config = dict(
    experts_per_token=6,
    d_shared_expert=0,
    activation='swiglu',
    routed_scale=2.45,
    balance_loss=0.0023,
    lr=0.00122,
    beta2=0.98,
    batch_tokens=65536,
    dataset='wikipedia_en',
)
Below are experts of layer 8 (counted from 0) of a mixture-of-experts language model. Rows are named router (the router's row for the expert), gate (a neuron's input weights, with its number), up (a neuron's input weights, with its number) and show model dimensions 0-63. Each number is 500 + 25 x the weight over its row's rms, rounded and kept within 0 to 999. Numbers have three digits each.
Before each expert's rows: "gets" lists some tokens that make up at least twice as much of what it gets as of all text. This comes from a sample of Wikipedia text that the model never trained on. Tokens count by the router's weight.

# expert 22
gets: " |", ",", ")", " –", " a", " as"
router:486507501528516507529543516475517473527500541527537507468484522502498525506480502503496468480522542556500498537510536456519495478511515450463505514522529522495538534469511472492479538491460485
gate0:485539490525518534445474492488510521521531488513500470498498514531466488509461523462482476493490516506495523468466532484481506487474491484481478505477499529530490525505484537486506478485475539
up0:509488463518487492519464478528487511469506505491469515488472510487519513489533475497527495481507490513476486493503496479485502514552515483509537504495572467500491516531476521518516495488485483
gate1:515497543522550504514537474528516483507517495473478503488466540475536472518479482526540519510519511460466482489515527480476533489510468500506504498539459522498518533503471483492465524484491480
up1:505483481493493527505482495518512514534512539530426486521500483514484547493491518435492469491506531513526521475501484566471461472455494488502480520476533483520454469476512536495505495516447500
gate2:496492493510505489507469509480546499522492523549488495441508517546541546462481462517530477420513518523500519493500539437508518523529533518492531493519543477512543503466499460482499517513472517
up2:502493500477492508478481480502483506509492499515488532559509463447501512488531528510494539494528509445493478538527475506474468511518492513541514540528502499520536474541465527515497507473479505
gate3:554479552507472504511529505462492460552492457537532512505538537492484476485481531485532529522479498515508500503508567494500444444497516522506491510532480537497445498496534505443479502536467525
up3:503514495463496485503535507513474459468488514514498460508501449518516477520505483491497495479486459522487527487497482499466487526505492488530472471481482458470492465510467498534487487531521542

# expert 26
gets: " the", "ing", "'", " in", " as", "al"
router:514484487504503497515535505507475519513534505518499533533463465482509472471500509499510492535523439506487500520478574502522489507501452502443508484469458476471503462528489508480526510452457489
gate0:493515494530464489512434507529538474528502529449500519499475496528481499506504532447468481516478461508539473504488503496490504498457468526534479516497478496497475463491474455490503552524498476
up0:519453483488493490492471530487516525481502521482490513507518494547491493515484501485475497550525468473494507494510501481520474496479485515492509479503481468469564504501479486494523525481462469
gate1:485510463476488477473511540488443520480494515502475514546498487467522515458470489494538491477500488490514506497468544495495477503501499510461496472524527464530456499526480506465540467499480486
up1:470499459506495527530487429491544479520527471526489504509477493493487524526546471530497456479475500493500486518484510512474524494454538525502547535516514507477481491527531522544491520534487506
gate2:549496501495499490483475498427527484522507477470459545472504486541547491521530516481531477503514478468492507499544518510493554481505505507516479504497533496512517484439493490505484506507474489
up2:494446476495511492501497458465495453450523469471476479489500536510527496527493493493555514493529476448467530517503535488533526510479466485458486523464507476526508498503486509479478514485468513
gate3:544448486512520505481540490534461504512479472507529519514482497465545480447486495447537531482538506528482507488526501511477524510491502457466532476495498482504476456508515476465511492487509475
up3:500509494504506506497500505504496499516487446503494501510480543475525504450525503495543469462519504535503511514492562505499544516500504496482515470492469520506500486477467465459535515486456540

# expert 11
gets: " and", ",", ";", " or", "ing", "ic"
router:523506504447499520548525473473512485480511495508513511531500528496531482512539522518483478462549514525498513520505543483468497504506426509510500466478484521454494473502517509539445469508412482
gate0:475491487493478505526527479514496515435514550488479488507538520480530515499465518503468471518554484503477503522515520517488488546489500525466538479508514486480518488529510491513475530505520492
up0:507514496474485531501483511530506514480496486485482513508507465472488491482483503522498495522555493519480490504514495568504480513524486547511554486485500489491472507510494486500458531490495489
gate1:493506497530480537545507464470524472528481534536531508467497527475460450485460503483521472482494549516496550537489481450540502474508548524523477534527492496511466483530519496489450553517507459
up1:496491491506499567513483520538488504524482528489490507475506568509518488493492501465499495490528536491515521495510524474509501514486524502481488521499496474508471474507509502497472535540490454
gate2:483496522441485522502520497525504492493510483491513502466501454536516515511530493528445488483530526472510548465524522498533498511534463518534483468511524495520522477488455486492507495501500516
up2:545522528499513462497506523523529529481477489487488553514490456518513542510562545501501453511483476470496446450477524529478530497490496519531491481505472486446520514530492516503472458519496518
gate3:504497496489504461524490520492536538460461534502490486484475505460507494499516511507521573476476492523512499510511474539524543459520515480503494499478504472509518509494506506522482475501528493
up3:455523497530525491517557502451429507528485527511528477496514513501480483479473516473505521512465546528530482533483475486502493495503513477517503529530502520546545476452514522496469521513525514

# expert 43
gets: "i", "ri", "u", "li", "in", " that"
router:536501502518503504480501503517484528514494472485540498524477481499471447490488487479501533512496487535492519494508506462463477510487487492491472537515476525485486482477514480489476466517505497
gate0:530508519488470500528497479520437476480535492517541557486473466474533481489523532527533483502508521493509522483509511475543540487470529472485475529543477538537474527493473473463538453493517485
up0:466509483514474495473480478502547476500472535499453494499500519517470539506467514472490519522486521486530492507502517534482477475498470489522481478521535443499524492506503525525466527532518535
gate1:480528514504515501498502479467479488523507510491535516521537480503491512476531528535471503479500550485551489524463499513449510502513511498535479470492514503492537526475497523514522488485466476
up1:517499531571477482533521520507517483471458515504464516523515512498476452508501489473491532484512503546479511485515467484502457536490529487479500508536501474469488476513468502512539491514487498
gate2:461509489502514492463492485508480523482457519516515524509507500526468517501512517532494456513485467489525541521513524486493507481490526472493555468481455519509508480523461514497485551525501514
up2:504450504472478528472468505484522495489492519521503456499544532529487426503521474500493535489497463480524489474503546482468520481518517517498530522505451479502506474520498495496519510500524470
gate3:519528509522531438532455579521486476510482529531532493493550483540466445511525519521494531524500518481507516485486531454517497465498543495546479510486468448493465506538478488543522500479504516
up3:472509478493525554480526475486479472475536482481503538502452533490506544475499517494504461493501492529491475539464462525495527467530479459477524508521534525510502488480532520482480524512497472

# expert 4
gets: " ", "n", "M", " V", "N", " N"
router:502540524504508486486512513453475502494512532500494532526479515524483469531492474492515522530526507537481504534486521508467536510527459510509485481519517517464473498506532509506487496486486518
gate0:455481465497473529501529494557509506451482526492469524492529485521482484527487488454485481479504493455493486506530484496519528517528460523478493512471519477543523521477524516529502518512491470
up0:477497542460473488442494563474477494493493477498483486471544485531498489488453472487508464529541500498475484515506530504507502488509504536472496515519509539496446486457517513518454498515501493
gate1:515512545511478503524529527521522476515444509515506549509516517488520514494523479503495520487518528521519509555495486504490458434497552503530439532496444483487540473514478515511488493504501514
up1:539480549557536469532514493484520469536518510498504471520463508529485498519449509509456504507503511493509501521558441491535463491496538506514481499496478469523510514505490525469462507495547521
gate2:514461503487526534486468496531534512483504474450474496518469483476506465529484487466501483491531465485433515509491464513517475520518543458481555478477526490484498524515512537500502548489492467
up2:482542478498489506480472515493531511474475503548473513515530501487499476474540526519439551471490514441481500462452494521474500540475468526517526451475516542467505492557531445522494530477491525
gate3:479548491539467507527471464511504526482470496493495501491469492515491515515491516522462502515454526516504519542500484518500519496499497478487508475469488455465494518537458462501539508467519539
up3:543504519506525510479506511484491513511523475535484473518495518505485522536498544491502508477452488496488508500484483478524520482518512499499515562435543508514499482521484479489537518495529499

# expert 20
gets: " |", " of", "|", " in", ";", " a"
router:496528531472543467533522508484490481459501516477491495443530498490529510541511501569501532461502493457468478520498505528492507509537485497496499491486485515532542530458501478545498474459507494
gate0:506527479492449524469499451538512527507511541524509463494497550502535487503543491499537546473485553498501524527460558543505537517503481491526544467468477523518484482497464537471516492499480499
up0:502522494527482497478498483503526506480495529446481446473479486539551520557531447563505549525514498507478488469525538486483537487485517550510486479486480494521514528498468485492476498498510495
gate1:487535488537523487508509518508505516513495512521535531492468493504532495512501498517527496503466523488459515522502503494546471502537528487505493463575487498524513551471495530448496547505478484
up1:498536488476508484495504497519513519520502499488506536490478504488503514472509474504515525495509502503474498527499538482535470521516518536486529481525507498500510509475506501457501522505513519
gate2:534499526497513470510451505469529490470527525473502487454516462523515522478498471503439520477499461481485473468487499521497509510464516523485511496509485467542484484515482506500531471470511493
up2:535496513474488472496478506445473495485514458483504518470472499532525521466486500502513490522491481495464474546494468493493517522479529502509503491463496456570461499512457529449492456495505517
gate3:504492520515527469514522486482520462462503476496505462462472497516507524535462470543472513473508499467473468460480491463489493540496475474469515462500515506500542513497502492505529495497545538
up3:528514548528491471537538486468507426476501456524491499504488539551476542510472454505536449496483494504478491473437520487497466533510512504490513469494527503481518544509506554499517463516499583

# expert 18
gets: " |", " the", "-", ",", ":", " a"
router:514503505498560489516506479497515451495461479524493485481480558483516486513476505510523480435481549479464506472519542512511471513513536457507493492496551505475546486508538499497507507521487512
gate0:478483457513498533465486480509498540533556479505488458534474493474442498470487475492477448517492471498483492484512526453502518490465514490514502499531514508471458511481507498504494517520454497
up0:457489477452501539468504494549510514481542481487494484485486470525534553498492519469512541507502488476491485482533498521479489466537473557509456514463494503488484484500492545543521534451504461
gate1:432451504471539501469520435507484486462481462483531454516474554495524496513472483508529475481483534467488453463519500518509502548497515510499496511524494500470523537492513535511518515503520470
up1:516496508548470520512441508497475546557499537489469487504525483483488527478520496502415508545504477523494522529463528489502492443525486510480501468521470497523486486480460459508513480486512523
gate2:521509509529534506533538463495519490464474477490458450506500515502519477538502471507536470447497516492479474515451475520503515530497488491521559498496525473488516564521520529456523499488512492
up2:500522462496484517480489475506524545506554526482535502443497434496562491508502504537507496507474428510530496483497525522457491509523478485479496511515500494469500533509481476488474547501495492
gate3:521525527518473486549510553483504495513471473525519525515478528509442501459499505507504469519482522518490511490507505514470518473500503490499486496507497547530515517470493478503498431508452538
up3:541523518536486509522490542483502470497503476483463508530460501500467557479469524499527476485511537525485523448517487539475510491478515446467505483501467503519510523465488491480544511473478517

# expert 40
gets: "s", "ed", " was", " is", "ing", " were"
router:501501519496526541529507501516484499485500508484510525478506503480526459522485497506501524517446495537511492484501506503514484512550509508490491480475544497505512444474473491503500482494454506
gate0:537480516540467502527522525506503430478449477522498518513515480498482463528508479505481447503509521552478498514511531496477498517491523473480539495470494515523467482516504548496496511453459476
up0:524459540528505518525487490542464502492459509504479485507510513485516479512504454493473525550478491532481474481506471468505493501521548495479508501473508494527492462502493521473526498506477497
gate1:528467509535500511486448523505513531546526509485480481444490525496505467505486475489450507511461480504495458536486499509502458533494526502472510442491461519524518463517477505521520507486473499
up1:508464514513482511529467529495511512519487474498487503492443501483466511505473482510503541516490475513480485545484477476504520490534531484460526465522489476474462467502502544528459489492510513
gate2:490504490472553492467474526490515492504492539512516517481486488516504504506523454501460502470476560501499459479477517462488502515490524475523491513556504504447513497524473483544524496527479548
up2:476461478520513545453472455475517489522457481506511457504483487458510540536470466512526468506468555475440526460511487488503461496480540494468517506484524487491493512478501486464524510484502492
gate3:483489510528521507508504484565533510475538473507490488496500478528499472518472477502473502533510489503529500493529472486526473511483526519469463497477527488509531455529464502486549537456479506
up3:492470521469473484540562502479465485504485506463504507514498513479490484520494486537467489494489499478531488526495495516504497496518444469499488498460481491454475517468505549543522504548533453

# expert 34
gets: " |", ":", " of", " the", "|", " and"
router:471527517460529498502560485514479466481501511508504478499513504480556513511500483488522505474483529473492496528537501502474555492495490480511500503475519492525534532502521521507486525476502492
gate0:478478493527496518536552517528468464507531495478520479488488500494522518521475458473476562498507513504540523487505471508499536519469499494478476501481531523570517530498513481512497513455549519
up0:467524505500539521509514520497493497526492506500525478467528535462529542499460487461470488451522561484523526533513477495499488496508480492497462509495512505547520493433499502497493514520543510
gate1:518523515456464533518527489529484480540485554518531542502557471515495521474495493458487494494477506497462486508492517478469511500472508474479526520499493473498498484515533515472505461506483527
up1:507480519536505495500468500480508511459484484504497467477460520511492440510519509545521521474525512545529498496464491513503503519522466509531477501526483561513452500513466491518499505507500491
gate2:470474535496526525504532488504491480464473543458498491511507464476519487511502499510519501463517518491456463466532539520442499514500467533531527483478488495500517487457496502533519549492532491
up2:499513551483509468536508504508524451456484494476467506492509508484512478508500509501519532500525508518485507484490533488470498497537465512517478498485518488502483463453514535514464547502523526
gate3:527445491495502475520506520497485507501505489480445491544491516474490517536494499495524494497460456480507474495502471533491520473534516542484453497488501468519488487509512554470482472424507500
up3:501478529489478516514529519535466521476509492549451523478487473503531469505461522470512500505506458476511443472509471495523463462490486525517491515498511468481495511502492484498486549519505466

# expert 29
gets: "\n", ".", "-", "|", " 19", " co"
router:503507493493530519478517464474468492477488545488539489567480505498478521499498540491530488465484535503471527507461501509508505533489488501515464497520475533523480508462452486534482514498494483
gate0:551513524467493491526520482478559530466472519521475502537474491527510505518527483522493527502473543474552547515513526472495503519494508503514499472488463497478500449524489509499509471499489500
up0:500462517510442515478518514506505540502491515507522517531494482483491491484503525527516551563489503495532531530492513480490528532519508485545481461504463512483504462518482509480493495467469487
gate1:480472457482479493507492493493556524527500479521488481520507472492502479476516537495467531475440503507475532491538499517454510500491526517505526499522523493525487458496469462530507509506476493
up1:540492521519527495489538495454459494471496510533513551493547523527529458504479494473492532526492502506479445535513492461504516469502477530516494535450467510477499509466534531512518510472465476
gate2:504491529491548469501469528496505493464469556485506509494485542468460541490482521499493507462528560484498528476474525516539467530514501518465492477492477523490496507474518492557519512555504515
up2:468505545489545507495547513511479485537481518551503515510546497492478523485465537468502493486470523506529468500451504487536475500497480501460479467496477481538461513505459497484479530490490488
gate3:470475517495482536516502471485513485508516510483496499508556461509535481494492466473502461506513514538505510546534487528480537501461461534461493515508506480473531524464480511490441491488529480
up3:464523478492541503509514523475457474458517502535509509504506469528525535484467520506500482531467509471486499449510503457499483512500472508538520474484491524516515448452492494523547490543524469

# expert 3
gets: " in", " the", ",", " from", " of", " In"
router:465490487481499494492545552488495501475502498495477449523535532531501493497490511485524518473486527481549467521504483518516507509470497479525509498477552510518489542454530512449483502499527514
gate0:474496453488507498492524522476500546492454488511513504479483468535500489498457470506496487481515491451512534511468515468515526522509531529482526462474469482510497475485514503482547504527493489
up0:489476479508492517500479527488534530477526490466431495505490474530502475548499505526467478554521479490509493478547517498517451508479557471495544533500456470512481512468531513504508520495505500
gate1:496481510491496501508510463447480523505539519479501483495487496540521424482502522502484510484472484456494468530475485510503511496489478507522493490516497514480493529511505509485524516525483486
up1:532560521460543495536513503481495515493490510501536504478499521505523470552539527525530470468474511483505535505505535478455504473499478532495455483529515473513524504509491515543454530545466541
gate2:542487488523516492502491460487520517446529447465463500537471492455500459484486476482501497495486463492486517481496532513452455514521488505460492500438527485484468515481458518548489537502479515
up2:501492543515526437517523528491521444511452516499485495483477483502512544514513506480532469478478519518525533529492494467516502474534488483486443522522534486502494462522534515487484447511551493
gate3:508498528514531547513566504516492431505476491492507503508499506522519481517489467479533464470502513469499505483513527504511503500530505472540491521464549524479529504494492514451504496499525475
up3:519494498525490548499497483473482484498489476481483501496464515529537495531473442492514481460526488469509499448517511499492507492537507507502514500475553502501510509477512502487525506497518478

# expert 27
gets: "o", "lo", "ro", "re", "u", "la"
router:534553510505508503493507527503501507504445498542496503516501535544464490487514511478531530484468562472512480509485473479488514471512478477505493511521514491486482483466514524484470429504504498
gate0:496531498468519495453523517455488497463473512541551539487485530509450502522524485534475510488462479487498464464498526511520498478456495476493505511541501489550516509508463525510543455477552485
up0:457521477478491491533475480531523478492514479465457469467525505555501463504543540511520475475493498486506495516501491542460501519497513523514523502516509528503517489539502454529417490519512523
gate1:516507540462535489528493505509512518491491508514499538504508481485475524493447505506519481491458515556461495475522456522492513491463480445523495494467467510496546507488540492475475496445476445
up1:546530527474522509537524495515542475498483479500516504527511512523478470471491514489542502453501509523499509495465510483454504512434465453545536514528521493525494490462509509436499474483501499
gate2:514531486471497503482535466485464533518518488527557511520496505503463453474519529509519461455507535514508502489470550472458540509520525488511448544463520531485466528473508503473486468477445529
up2:473490476453511494524537481489473454537541552505505502471503488494516517542474493508477478531480472517509547561535491511488519495501466505496508499496517491538550459507517527491469549500487478
gate3:478504489490495495498489510528517462454471451511480480492580491470467476474496491534531521498497532462520510533528495526530491501496493501498491528538502453521517495501503529527513493479539488
up3:501498492504501492523466486503505505524545502464558482513505475510529555469506455484503512528525483526494503522462495528433493505493479500452542512467515538455483489514540508493467521512502534

# expert 17
gets: " ", " f", " re", " p", " F", "b"
router:498534523505502512495515497454512503480475548533509482458548492531467480523494490519510495512489502548473481489528534499469531515481476503539484472512500521487479524533476508478508515498465502
gate0:511497443500495508456460473481528528480495523520533532481507450513531546467503519492496477531478481525487497442475526476471520501470477511489545478505487523504498503498479470466483531497478505
up0:502462523528461478512447498514503511478519474521453445508460491483510509499473493511515501481502492517525495469515473510543487508487574482489520524503532489518470477489488502472542467528484498
gate1:517485523518514534499483533498493495463489532478506487507499469484481488537482504513468491478513494474494469500530478489500446521495523545548503461529513479505496531522520496494494509471474535
up1:507452498514504506474491507465509500435489513461476480534521506495491487528451513499462514516490468493512514490531482479520477476507507491534460500472512463548495490483484504541487483510467484
gate2:495540507508516543528474521512479509514479518474557506488471507417537516508545430498511536441502502485519529472516508486486531464482472535480540503477513504489521490504500478519518523518531511
up2:493490470485537494499537508487472483461514515506473476542513488523501527472499505462477490486431501486541517518492490566525446487502506502527489513478496453528530499505515485491494519513472499
gate3:545462525452482497492463528485524464443503533548507534477512470474492445486486483545494460473522508500466481490518491499510486514501502480542486507502514493499480474510483514479495472504492506
up3:466480487503462537490459462532493508485476520544494522519460503483498470474500496515490488459492490530492482462472525526498483533484479516554542502490477485500457448510458497515494521468459529

# expert 32
gets: " ", "\n", " (", " 19", " \"", "."
router:485499483504492444507506500451516479483489535489492517501528462515544473511482528500474496518484513501535509515530553470455537526477477468464505522488510511514512509482518499459484462463505445
gate0:519512508535499468530483522491521501527515519520516471486478453536522519523497485488528485533496532488495480466520466475457533522493471472474549475517520502518538526489530459500517521492502502
up0:485496530515519529488529504512468475523467502517480513536535492488474479490515492481492472510465495472530516482509500512512485462515518521527475520479479512498509496505530485493523485484493501
gate1:486545492463527495486536464481499455477515523495510492523529512518490518496513503499488524504458507510508532518517517502458514474496479512472514528511461518550552518469523489516481551523547471
up1:493465513518506492510468545495486541523531519508509488450524529508477522515479488466500483495479501524515474512478447505513458485496534506519498461479512489508501520487477543509473480474489507
gate2:444526472452463527464509463512453522553468522502523467495518481529486470478484507510515525505529450476537539525509468455523496519516500488516535509511528457519504555500536488496523494489491504
up2:477518461483499491472492480472489522542504538532487442496519475507523494459509507505486500485523459491538530529515454439509502517493546461460529509514523459525523508510508498450475459523514518
gate3:497475483463504498478484488472524526494529466495469506489458492483527490517561530527511479443503466489481511466521500454494517526487528467471523529500513493531474471477518480516488489545509473
up3:529482522444512458533482548477498472449519500496495538477474460498513477520552469513491499464503463494495525516518526491508516539496524505498502516503493498553489478509517473525503493507512463

# expert 19
gets: ",", " and", " the", "s", " a", " with"
router:534471520505552493552498550462498448487498479515524465499505473501530437498503501523475503489489484493504464506501488453517468494532483514496495495473498515512493477534500545523521520511490478
gate0:565489486528471482530456512491514473478510499528507530529481509471522467450546481521485519490486475501533466492469486444483468513538515536508540467498470507477514469532461514529514510497530504
up0:510509519480521467541543505508480475469496454441518541505517457524514499511525536543476478525481459502542485527493515477485525525461520505500475532498441500492495494484477517505499460513538515
gate1:525464531461534479540515539490486469504490492507501489517532506506526478454494524518471526436474506495525477498496501480513492472507432482474501479460519489514503453511510485535490496549483455
up1:457536475523506483491523502492495516532461514472510519484473510449458525507511513475542521544516514530508520488513477535478516543496530523503442513560476472494457534474521508481478489461518523
gate2:493465510461526519522545484495471499492486482523454492449544496548506535517477517482507495480466467504503484488501516502516487489522506479502499494546545500469540492477527477480519517510482498
up2:536480505475477497511481490516514473459483463525464529497494470508516494510479511505482501501522455464465461510503513481510472483505488554525564507499549494445531490513548500518520498494521538
gate3:475520461489526516440504463543493555533440467555533511483493572538487512528488487520492469482543498513504519538507465525512516504448524483554515481516545510492513508481471496455505532496534523
up3:479464545501509468504481508483537484485475459492490475453557488474511534547449501507509499486516465495470514506499516518528494446536511533483483534481498498499489556528529522522522467458505481

# expert 38
gets: " in", "er", "ar", "or", "ur", "le"
router:503544530524517510501515508504481492559491507542526533493552502504511508470515534494552490480486523504488517486455499520502490502462519470538495470466525512464497483527492515504503440469511501
gate0:477461508486509500542507514497484499496485554523477484521490487464529507487499482485438493464530518452491477525527504425493470497515509505506452552538497490508510530502537499485479499521510496
up0:478492471475476516467519499530521488508500490524492481510521479530530532513444463507487523529524507492462516497539484498540485501483563525478533510490468461475441482504486493461555509528513472
gate1:516520519522488462518468515486528513500549542517523526502503426446527489526508513461479459500498469475459462480472448490514512509482464516544541489483518505486512444515492516459486509457488459
up1:480462480509542525473519503515471477464453434458458497499503533537500523514483510530532485480471534509500509542507504486487476508524559509490486536541547502549497531496529510531475468513515538
gate2:533495477496482499474454487457516495522490492476487475484546508471476478464499434500466524522521539473489481470494493480520508486458496505486519497509511522462471529521465483483536495437510467
up2:464530456474489549463487482543490547462502508475491476517497501463471471516517496525500566486524492485520525520528558514481501512514511535519447472535499486499537495473498490481477535515466535
gate3:570507493527510472513491522471505503504506479523483530489495521545553461533534510483499498509475480514501557510512484477513534510540526477513556511494512532503530500509498504494508489467480458
up3:501553479525527481529507454475517522501513507519495492538471490509486491514532491491499552479465483503533514448493468494488489531528497533491506460491492478456534473510465523528524501456526512

# expert 23
gets: " ", " re", " in", " B", "n", " con"
router:539512541505523481510498481473457482538493527489511542478476512525486496491506477512533462522524527499483487475483567508517521499537507510515518479525511534497462468468478513486527487489495518
gate0:513517509455502509542524519520504467457526543493526493487497493512477457495512487484487533475508461529506473482474524496490459505511459484538500498511502533469481459487484493536480481507472462
up0:530480523531515487499461497536512523511469514479524540520466469537477447500515524517513513503508460506512512446472544542497464497519476484527512517478520514466467506514491503523508518480501519
gate1:524529495531496497526466511519537503501513531462481478541477513451536500512538491501470479495544507461490509506511529515490565470489522486471499522497498502493543519485468485498554499518517538
up1:519509512519470532518524528482462475511508467446537510521498500495473470462506473517490485538501464492486438520513549483495535494506526475502445531521454493505529466484459502520521526479488516
gate2:536508484551522524509518521486470527533472513501490531510504499477543486482475479493547452498505515517491493484501511443444491480492540475518548502552513477473516527538471515532488511539471477
up2:524527516461542489504543487490476460501516527516548481493536519515516468534502492535472534498458518510542492540513456530469466507480467447511501528512525502486555516498513521526472459485517488
gate3:528512508523461462492501476510478507508494514508524481508472494481520496460532505505558537448493493491514526531497541505480526507518508481552519510552482506500486514521440487483507526522479552
up3:509514499518532483537477511510472512498455501441516501474501517544535490484525510541520539512461544515513477478508480480545498483547541529548504505538499555522518491485506493467486494483473465

# expert 0
gets: " the", " of", " The", "al", " by", "The"
router:528486497470497461508513462513491484469495494532475533520513528538529530495477518482520462490531449477484490482495510470515509533483522509552524504517513487499553504470530492520503499548492488
gate0:495497543475477513490546521519445493522508528485510539551504506492528501420524497481484503482537490491514537512478555504511460483511498499535484534503488523495505490488527526479468498516504487
up0:539458558485472491489518477519469489484513483478464526536518525526534523515479494488499480516567476461476514463467507530502464522466520470530559520490520473491499495474524517508499514550515514
gate1:534492510478516488474496502513488494505479518483471466514457531473536538482508512524507461483523493487489508475494465531501466549515523480528482513553519518548511507510531496492518540528499466
up1:532497539509458486553517541510518484520474523497457478488478493475485517471495536532486478505513489545469522511502501490524490482525505459512481502567503529491492496493572477503485525516486473
gate2:527458518484450490476489465509520470494492478517494525531502457515537493520492495506529488507480480458468489493513494504507504546468540494524534482492517468502521506488519526455517517530532485
up2:484537513466473531472549460519455472533515480497493518502511494501485528487532498486539457433499494481519477477476533504460517486480508542493520471487479528525500531497485527484494456522504502
gate3:542525528529480483471445489512536534532490528499477463511458529481453496550485513484521542518507535506454535510513486498477483514507504498490469488476490539503503486541487518503559514524487541
up3:528505544513505500519459543542492530501507498473491489472452499538478483514512517470501534524515515534478520514561453489499449478519495520508473516503488528483479509492476481487502490513465519

# expert 33
gets: "ed", ")", " was", "ly", " is", "\""
router:483489519503495531496512508458502484492485515499524495455523482462528509515502497506498529484436483549494494512497506500505479489560531513486500451511470495496533527530456475525525476467520457
gate0:476489481447468519499486510504476519490528505471525520452529496533501515510544501519460514475446503512517479496510543481445506553526475531543486462560488515479530522472500482538527458453513506
up0:531499501517486527491481474492500531537488524487559496506455539491490479497508536465548453487513478540499491478517514472546504473474474486485525506498527511509440479499491526520455538539510500
gate1:527461499539503452535521503524502472496480484484517490502471495525462478517500465491473477506527451504461457483461482452510434518477501484481524472507500464497473466522545494488491492502507488
up1:508484500487502534524524492458445482559522469487497523522548492504533462480489527530481521509467511481492510514544505507553525492490489498484556510553508483502543513503485501496516509498472482
gate2:520475546466505510473490499483473462470491484501513487509510504490532495511481498533513511528484472500496473544453482472493472535529478531500562465503483483489507541524500480539469518483518493
up2:488520453517499482482490452523506529514503498518494524527510523515499510534516532464495495521547544495479531464507526495508498479479516486497467543483532533513470451493511558479544501516475515
gate3:481479551496489547521546500455502488558497501467480474481487509468509530468480541492538508521508512538476541476520519510514495468518506474466510486522493507545526512486490521494543496492465502
up3:475524540479483541492483484489518507512517525476507525493493473503528498493533486479539497500504463506542494476506572543471551495514483491504493500534495487513475473486506555510505498494449506

# expert 24
gets: "ed", " to", " for", " as", " was", " with"
router:478500524507518555507504532510501495536481518471481518488507489485476512463491508469502552486472510489539486517532534498507531464525508520470429507486470508526532479493489508529484507488496481
gate0:464551462485447469510495480501498525506477517484497462496542475492542524519476510522471515527519519475539512503483470502515476523502517517524530537539503514501531557494483526483523525492503516
up0:488487484503491509465498525508475522495518512521493476480492493512490474531483436534514458521490517540453495480486483500479497491500464490539533530477509496449502508489518496485501496504493532
gate1:520476493470470518463508498531519545547456504474520531502493504458524521536478463475507502527495497511499468499524490523511487515467469477485477522485483462517526495509470491514525491511481514
up1:498520500574535473515512517500519483471482481491471483534474503535468494493506511490478463508518535475474513444468507485465499504524516506473543478530493558460477500525488514478510540515542493
gate2:510541490478499457514510494444466496482505511505528548524504485515485514500505530520535490494479485466463468454463512461463528542506451472529512515496516499461494519515487509539489485517541527
up2:436490487483476536481534447511468549453533454495521522514469472517482467469537501531518452532504490504485526524492522463539479537516515468533536526491487527522473452492511503524517496514500473
gate3:476504496509464505502517496528511547479517469508498531473513449512489491528506551518461497477503515476490479503507510460516434508535550483532473476465493520486481529515520480472494472527528496
up3:481489501453484537500482481513504513518569466495490492473473533465516508489505517494513507471516500502510543533519521486488530533479517483472481443468499506526496524445517477526499497483462519

# expert 47
gets: "\n", " |", ":", " (", "A", "S"
router:507536521485517489502481459483501488488513517517502481486466502476526480482517506539471518505473555497534500522498463494471528501490462468503519538532491537510568506523527453442511477501545525
gate0:524516511542537463535512540464533455521514528471468510554484503467520505457481501516478533488496525464484542516463534505492534502513477482458532537538533485535506452497512511463491501480484455
up0:520510513484510506507452512491483472499511462483505462515503543476497539491507456499522499485511500509469499470506514512477509493526501496511507479531530512508495498460509493546536508516500511
gate1:519545493480497478518496469468510492493506509508455489500506443532488483505490529511519540488506524487510517441503488511452517484475474474524515526531481510491529503496501457489497519490514527
up1:471522496498479523451492507501473517523494511452523471491499508472548491506490515502498533520499517469453495521480490505476462483534506557460533439462494511489480512499491537520515464505535510
gate2:486504510492487488482509479472476489502475492487500488496478470515489484551534521538490539503513498495483508541483448534483497493500488542448517480479446500517469477518461492477479477489519506
up2:516484531492496497522536538493496461474484474527514530520497472514520479476485461468514494555530492509489486557484472490496484547484506547501500469494453461508499519513462530517470489474481528
gate3:503523543460508492502481499489475476470459535553486506489515507517513474526530443458464509459474509520506439498490518465447523459494493514535540523499517533479543507496532495457496494502518470
up3:494537487481447482508491448495492519523466505532516447464538475511524534525508513501502522479470517508505494498524485483492519507437493482523512520500498510501544527536516459476522511529556499